Weights of a small mixture-of-experts language model, trained from scratch on English Wikipedia.
Experts: 48 experts in each of 15 layers, 64 GELU neurons an expert, 4 picks a token, a softmax router, a shared expert of 128 neurons.
Training: a variant of Muon for the experts, 203M tokens, 6208 steps.
Below are experts of layer 13 (counted from 0) of a mixture-of-experts language model. Rows are named router (the router's row for the expert), up (a neuron's input weights, with its number), down (a neuron's output weights, with its number) and show model dimensions 0-191. Each number is 128 + 32 x the weight over its row's rms, rounded and kept within 0 to 255. Numbers have three digits each.
After each expert's rows: "comes before" lists some tokens at least twice as common just after its tokens as in all text; "gets" lists some tokens that make up at least twice as much of what it gets as of all text. This comes from a sample of Wikipedia text that the model never trained on. Tokens count by the router's weight.

# expert 38
router:147146076081115115076091150138191150159113116063096125056129093152133124188121135072191168111177130157120116154112097103086087137120133175149117111147114157136172163088176162112107148136124109152099137091102160142133113175109131192110100180126137142113109131149163117175141163170165176087084096230081113140094110107084122099143188165134128166141191171174112080169151115153155122121099101138135083113154107082117106118130082145090145107111098094139087124094164150175145162106097150150103122165045135184115124123093098072111118099159156180183129098133137079112093143116173129093
up1:171089133062115098111119167162156113091155105099145121145153081139071152140143146144156136104164133142111087167124173108119135116136149105104113103178160136098130088089145140115115127062141105145204118143151104113094153084113151127131111131160131097138128151136124163141168144137161097154091093125146143178101092135103122149132125116145107072039110117151128196172144182122097171086054116168118151198164045055099192180115046156159155144127150109086141136116146135132138143135125119137133118107093162108195105145114112153124090106161049162127227137151103135048158129105156088149
down1:097103089141067146115157121101126181194142119141171122103148128090138106151140111051156106121069103154140150093111109094028140084162071142106158111127153091140166091115152171136147187132141104135091045091167146091100112184106112166128122105168065090147124098176172102154146173160169171113125149098140092116144152136145175133152192151157138150139132153122135110101175115137161129145114066102117111179080125150145158132157135136142132096117110162199182071137080147106122088151144173107131117138128101107090114097094080084100179154120137127142137109068151112199153186154116134058
comes before: "-", " |", " ", " \"", "'", "/"
gets: "\n", " |", " 6", " 4", " 9", " 5"

# expert 42
router:120147124174137131119169209077114135174118059124091152134181107165100113100122092154078141101159097144138119108174070167147144113110097181128142089088127120163130113113104095120130143139080127114114102136125111109169113099126085094122134151101104127085087143157037093103158114151080164149092150117149139140139145184102134145034138120188115105156195097128118155138151100117151145105147172126140209133162121088143072119115098167119097106141189125141020114095133149116158157168113129099138124080156080087109116143126048099163107095128215096132116122168114174150137189123170135127
up0:146107136077114146128140132153112122162097118171123171124139090137169087122063101134158145179101134095170137096084170093106141050138091098150120152143104081086106132105130166129172126112201126134084139078119152117114157086104156084105146092109094144139130169167119201057126111093148115114091175111116109155184133129109095108092165083096123129154141165127123075134165149109152160126143104191144141146123098123101123125169162095139135102121130159115118110096104106119108122116166151109169104158089088176147030135120171150088119204143091147119151062137143205194165107185150146231
down0:153121168125123078176150156162110036146133084118084084077117097148118081077121139110120140109169103139103057140132138144157148160124106164114154185110102187112156072142102102166116141122150147148127097148181072183092064140146100155062144100128131086100083082150106107169183124153145152141113117105134129098109122142154143134172131122122163086082163123107158161219085171166098117106128136122150171113121161072118082147132095158118170120177127095181077103162163090144127119074103123096145139166118116123125187123151104124087129131144186081155149233146140150127067155126155103138
comes before: " the", " a", " his", " it", " he", " their"
gets: " and", " of", " for", ",", " to", " with"

# expert 23
router:107093162072139098139146120117091126117142149099148127096155141147157083149052100068141142154159099159131109108059183103125115138155102152158175128084181140174112123129117133210056115151161116169153110074145129138189120135092145141084160115212175182136147114122198140096123154187185180089129145128088125102154153099108108181101131123172160108175107121120102084097149118099137124149120087122145120124127145131105172174164077188093171140125082121178161117130112184168145073140095146099142152120127119093097153132099105068067109134139124135112105078179181085128118149099194103149
up1:122172141135164133181111121114148145090102176127149105149165132139223102093093125078137148136120148139139103114081128120144213122160136124143193161185129082123116094069120138119126130139145105139144135111171107128132143118123140082141122140043157078176210114142130190130134093118159122067112092078166119153140132097120136093090086170117087161089060131160131170131084161060092106161135147135092106160169073091076120116130183079130173191162183124089119164092111104162132113175138076086113159130076162142114134129151103144106099135084079171147129113148120124059161128168145122157
down1:085170086169131100088130166130120118125045135138124056108110180139163146133089053081104121110112198144116132180111165172125119166119157168106119127124133121059123168118163095129143148136163141113153124100067155114183076123180120087102096123119166127116140097101086067104116149163074215189085093128170162098193147126064117101109160160132111145147170103162133092091160123139094116081117132114156181121136132185130132107077093128132116129091152128164153089123132124156067185101152145134115115191176141133118127120119161142202160141153093110134119176160111150141120082065122154096
comes before: "\n", "-", "|", "==", "The", "==="
gets: "\n", " \"", " as", " (", " As", "==="

# expert 12
router:141180146102086128105114104136210187084180122130142107083108171109086150140146179139150092115196156065138098118128151119098129139136141125143132111130131141162178128105174173151085183127079148109138163146106130158087105158103173149128157076114169071136124171185127112134116055122135113052121162131104102124099153105119101156128165193113111104093125157161127075126090125189135053161115112141201140179201103130147098095147094151108100116097132121128147193130134118114129194120098159134145135178065235159137127103112098101172124130128102101131114092082114065136129139154111130121
up0:135171156137115178119138125121154141108191141123112116104128151056140122091129103128150093172158122110140121100151177173164137081096120153108127101172170077090106164159195122106120196107116103074100105107135126147104111121159161108118091178118119112062182127113117113154132127104139140159073097140151112156050178141128135110119092135100124130121128232126143174199194137077129123152138169142120106090118160197107113106081090130122155166176145114109138154135120136133178168161140110065175075131144110121123023086142063144141135117122118139133086088166051146154127129116157078081
down0:127079119075200107160164073115127124094090141149100145112198134158109122129058111071119143151092184103186189127063143125057101111114087098138094180141139161169168121068100093160106085142114129133140137114106110159072142126190177154117161099100151123142140143101137137123170136102114168102109121143100145121149150157051162111104148168118146076121159144186092120143133083187082124148110114160123113132139125133109121077183117122153139127092103175117121112114113100086125086151133144111107113152098121198131115127108145167098137074147095131143144180159216109196066177190131177122
comes before: " |", "th", " round", " team", "st", "nd"
gets: " 1", " 2", " 0", " the", " 3", " 4"

# expert 34
router:167184125108116089118174119116119117181098126141105109090128088094114148138117081101090103178086172148130114088173132110236093165141113124154123160173138117116086098146077150133162073126078153144147098129138155131165100122197127105084084112095056161125117131101185082115155122108066080062159101192101125102121144112196121087090178069148137089142132081145197130124138131183117147155160119131107229137099119126153186154112139154174135139144123118118095159115107143111061113143150144116157139119100110092108154080097171174143100115118119100138087170158122126170092171128122103154
up0:110137140151116099063200145102084111108112149132114183157162103160099108124088094088153194120145109166189143196176135102123097152109098154163132122089160124099179145075178097137084074205162105075153107110137123099128121180135101146126159127149098144138142132106166112092156164072132075144161117141148126133121087104095179129113108136128118130107145094161094210146101119189080135134108084208078111115175169116104127131121090147142126110102130133105128116145146153092139191124192134084104123151136121177156196119120087147108131137155092035082140132133179134086118071086095126162
down0:094102178110115069175068149123140098149105056110122131207146052150177158116126102169038141160150080149078149071128142119093183174106124087146128173160130144141130116157208142093125135127119141191096112148091158149180163150116138115153140131131200116105150121139121167144133133111138113118156147083115090114107129133106198164155199096099143084150155137147132168113094099101131099102120086143137131109140126099114132182129114099163179093095119116149121131119167168065154100065146148134053099166153140136114146135139104134195165115096100127067104072101173081154066126143124116136
comes before: " a", " been", " the", " his", " two", " three"
gets: " had", " to", " has", " a", " his", " for"

# expert 44
router:170140080190162150144155197071200067137131123138136083086161130176128148114153109158103158120101103202188142192125128116116120097101169131118149127159116152105145109135125126139122119140139082152092084101121150137168163149140126139091138177137128177155097175076056086084146146129120103088126131046115127094114088144065109136110109102198085093104165125083164123128129101175142181131100123147147121099106171118159144191162140132101127128119178127122100105091141137136142093119124119112127085171138081142107140139105124077096088070118096076134116189213194136163124210147123105141
up1:145117166101131082150125165090118123163223150093098100138114136148106148111110090130100126136123119155140108143152088116054166076123114105174068143091133164158102069162117140114073127104145066099172116134187119093168196133139188117148181142106148186162116142176127083067097153149141165135165156081085115078134075148131170142132174133153122030114125156107171133144176150149083147089149131164118135140085202135106109155147101099128100139178150083086187101209117093137161146106093119156106136191166143116078108150090110120118110177125135075104109133127119112120134127124096126110
down1:125160096140142139120114092165069107101152131137183085136171162138110103143161157143152124130089156147134070137126136139132127163105158110134108111083093141117154130113118064111214148199101167141076107062102180167112123106163120181096081161102076053164147184158087175106075146145118092125115114212172182169123096105131142112162125168119135131100092120144110052137155083136174151195172150078136092118130127178097195148131159101138141114128141137128095089133109134167140122156133082100137095124143130141099119103079170111124159108115098132106101061122178126120214078145079115128
comes before: " to", " the", " in", " with", " by", " a"
gets: "ed", " to", " him", "ing", " up", " on"

# expert 31
router:130099157084132130097102135163181144139135093071130121116083120116160099164110038066200126168144113092165123125134094125100096120147136165164158120138155145080169122100196137139137164084125104149106094100075153150148129138109164150089056131144150079081090128146168133155132174146152193110123131203081124115117110127091134162119185138086128170142164108175091108149194138156143107170118105105168119096128135100171096185157110148065132147121068085154119167127135136164137072134189148129181125169112138096154129115128168088112198136132127161186140126170154105082109128065172121076
up1:113180148161121162096102130157116173154076142159157174175097105161131130133153121058154122085169144120126188128072121183172145117135192178203112072129102077126118136132115070085119130105145119136133169110148080101152133160190127115127132111130159141109151126120119161101177121159106087157120084186177100059100104139109090166118106091171122140160145163083169125101127164160065113089151141146066160143117119163093116095146111174081100183092191171110183100121159165116134094080143139151127148069072074092126128100150097142123101128102137170108132156063123096124139076109147080157
down1:114136142103095092153106133174121137129110108131166117145134122088135177094108076149133129226150142105105144044165129116137120175104141163134083146129142135155155086148178099084134105133089137171108117066114083126088089090124113129117155095161107160147114175194130142076123125135116117175192132135100111153074114097120107106198066107111183085155118108074172182158128206134150139114161142115092117113161125157157118162113106137145067089078172196119088112118160160135103106191152126114183126148068073145184170167098105163148094184140074143142089132135101131111112160143112116073
comes before: " |", " ", " 0", "\n", " 1", " 2"
gets: " |", " ", "|", " 0", ";", "\""

# expert 15
router:099113112077123103116082167117151170126131133121078157159091072165114116157137152153163134092166132122109122157102099083090176148111141179072143135104117111130149144082179172142033210132155167141115103097128167153180122100092156145131111124074133151132137151080105101105190124143138108111111119196142099113095128118118147134180127092153149148106201208114147118096148164149107092113095091142149091157148121118150104068154054128104126130090132108144122081136128150158148121104051164106109196135099211194154172072091093197106146116115142180130129127112100135176131079131139148114
up0:129103129167114062140106121141120164077113094144170100096100129080103145140065143136111141100116077126117169070068168176120116143125100133130141176122112063091186102124153148133169145156129144116118165181196132161101162173151163091094117143120143105128084186099142162117066125124149159085078085147150091118113149141125151111109102136118125116148115154164113115124156078130124162169178083098171144126112125127119174170124146161170088131144163096066112195053133121167110082140147114135074161168134215153098075108117059111151156075165135109077152179127152086188141135074163152151
down0:154104140102153131114152172142100126132162186113075132095150101197120099130146156150104167062192192063131119138112115124098077101058133101194139087147121190159140138108122122133143111139119131162108076085119206094147147139099090131189085117178079150100153158112089138095180160123127130157196142111118133117144130145155135159159136101113130155145084137101173131150107161146131147091140163132180082094128174080134114060128094140141140116094106142127130044149172108172118100100144150092082056163162145138131143119169094184057126096152076183162068086133124131135092130132110144097
comes before: ".", "'", " (", " is", " was", "S"
gets: " D", " S", " T", " A", " L", " C"

# expert 2
router:115066158098085154158059121123200145141098152139094135123149110175158114158122102095148107106128143136122137084147072087132124141162152146084149153122160081196128173113121144178128130168102107115131111106142127148176113163201124114128119111141149128163177138169054104110119097093153171089139136155128135168169156127050089085186139154101134138178186101149080127155191176173127116148161066198149132116176127134147165143171108152104125114149108152151184133076070117144099146069153130093088095186079178168144127096169151109105114115095054148133113135150147140147086128079110127079
up0:122110111119132084119168148231100084124096090098089096171105090072120112075102103195136146092145147158148076169122114099141126124046135100111109173070129099115125125132177114150141176151112109118161105139148110096092150144113128125156159138135078152153104190129130114126112128123062142094109186107172097181121185090135110125194076099109101092095141171153134159093148122099100135101130189153141098123124128078102092207132151127086119127138107162137099087171132214176133102133156142180129165168144141130162113149153125177156142120093108174124135145081211096111155182113080096124
down0:121146125139131072161165139151144165113105098196166106159135149148195138156162129102177111115122084119090132114096160160072113131203140108140141111163174106124144139077150133139057092124133135069128161111150062146098137142110125118229087107119171124104075080088112148111145161118148200091109128111136143125169088105146159129123124167124119135149130228129129122143103126134151148140179136089092139074109083131135157106104153141087192152145162088190155077076155068159096078144108101133095163145137134073088121126091088104139085136113079110134126117132088162118196186142174107083
comes before: " |", ".", ";", " km", "/", "2"
gets: " ", " 1", " 2", " 4", " 5", " 3"

# expert 41
router:171109111132095119119176106090112131167133096108153147129179120141052107124103169189120163102153129134176164131183166119141149143130155136129133154120106164155137136123110136142162135102075076148089098116084122144109165091110152101023072094097194122185129162105107080109160138155061074098125116076098074092114135112082129101041149167118107061140206101177136125165155122147148098165129097124196181131145094141162118189142131185110103103155132153157079122089131111149156104146158156087154132091152108118146131105135137112110075093127107132111098149226152137151127166109152126136
up0:118115171174113157066130172126090122171133078121110101126116131072102138107138185099094174093156128095108141135168179100064118098155131142117103130085172141137148137144099095140147096149146122178096120097111131110178173160086208131119138139139057110135148108092103132120160127144117178142143114092139107156127090113050139087095125139135101127075148213109121143177073151151087134103119140145112137185139130158166133074109084112190083161142160137141195102070117101114162161167063159092107143115120122110137122144099119119138152185117137089173102222089191120146067137176170086141
down0:147124100164123163131074165083134156152112153156139162116109139122121141128171196137078105125160101062152117113163140081148150126100154162097045151121123122140095187170124143094176126108128132157150077104115164098124133206096130107115102084116206125137159120175132103149175102153151181121117142110116147072065134160123083122152090144087085140108160198110103144095077144160142117120065189132085120100145179101166115150114186129171085139125155084128115100117135169150106027150095128117097128174092159144115129136112141101149114168077099107139187134077134069131158174124182094085
comes before: " the", " a", " his", " an", " their", " its"
gets: " of", " with", " for", " in", " on", " to"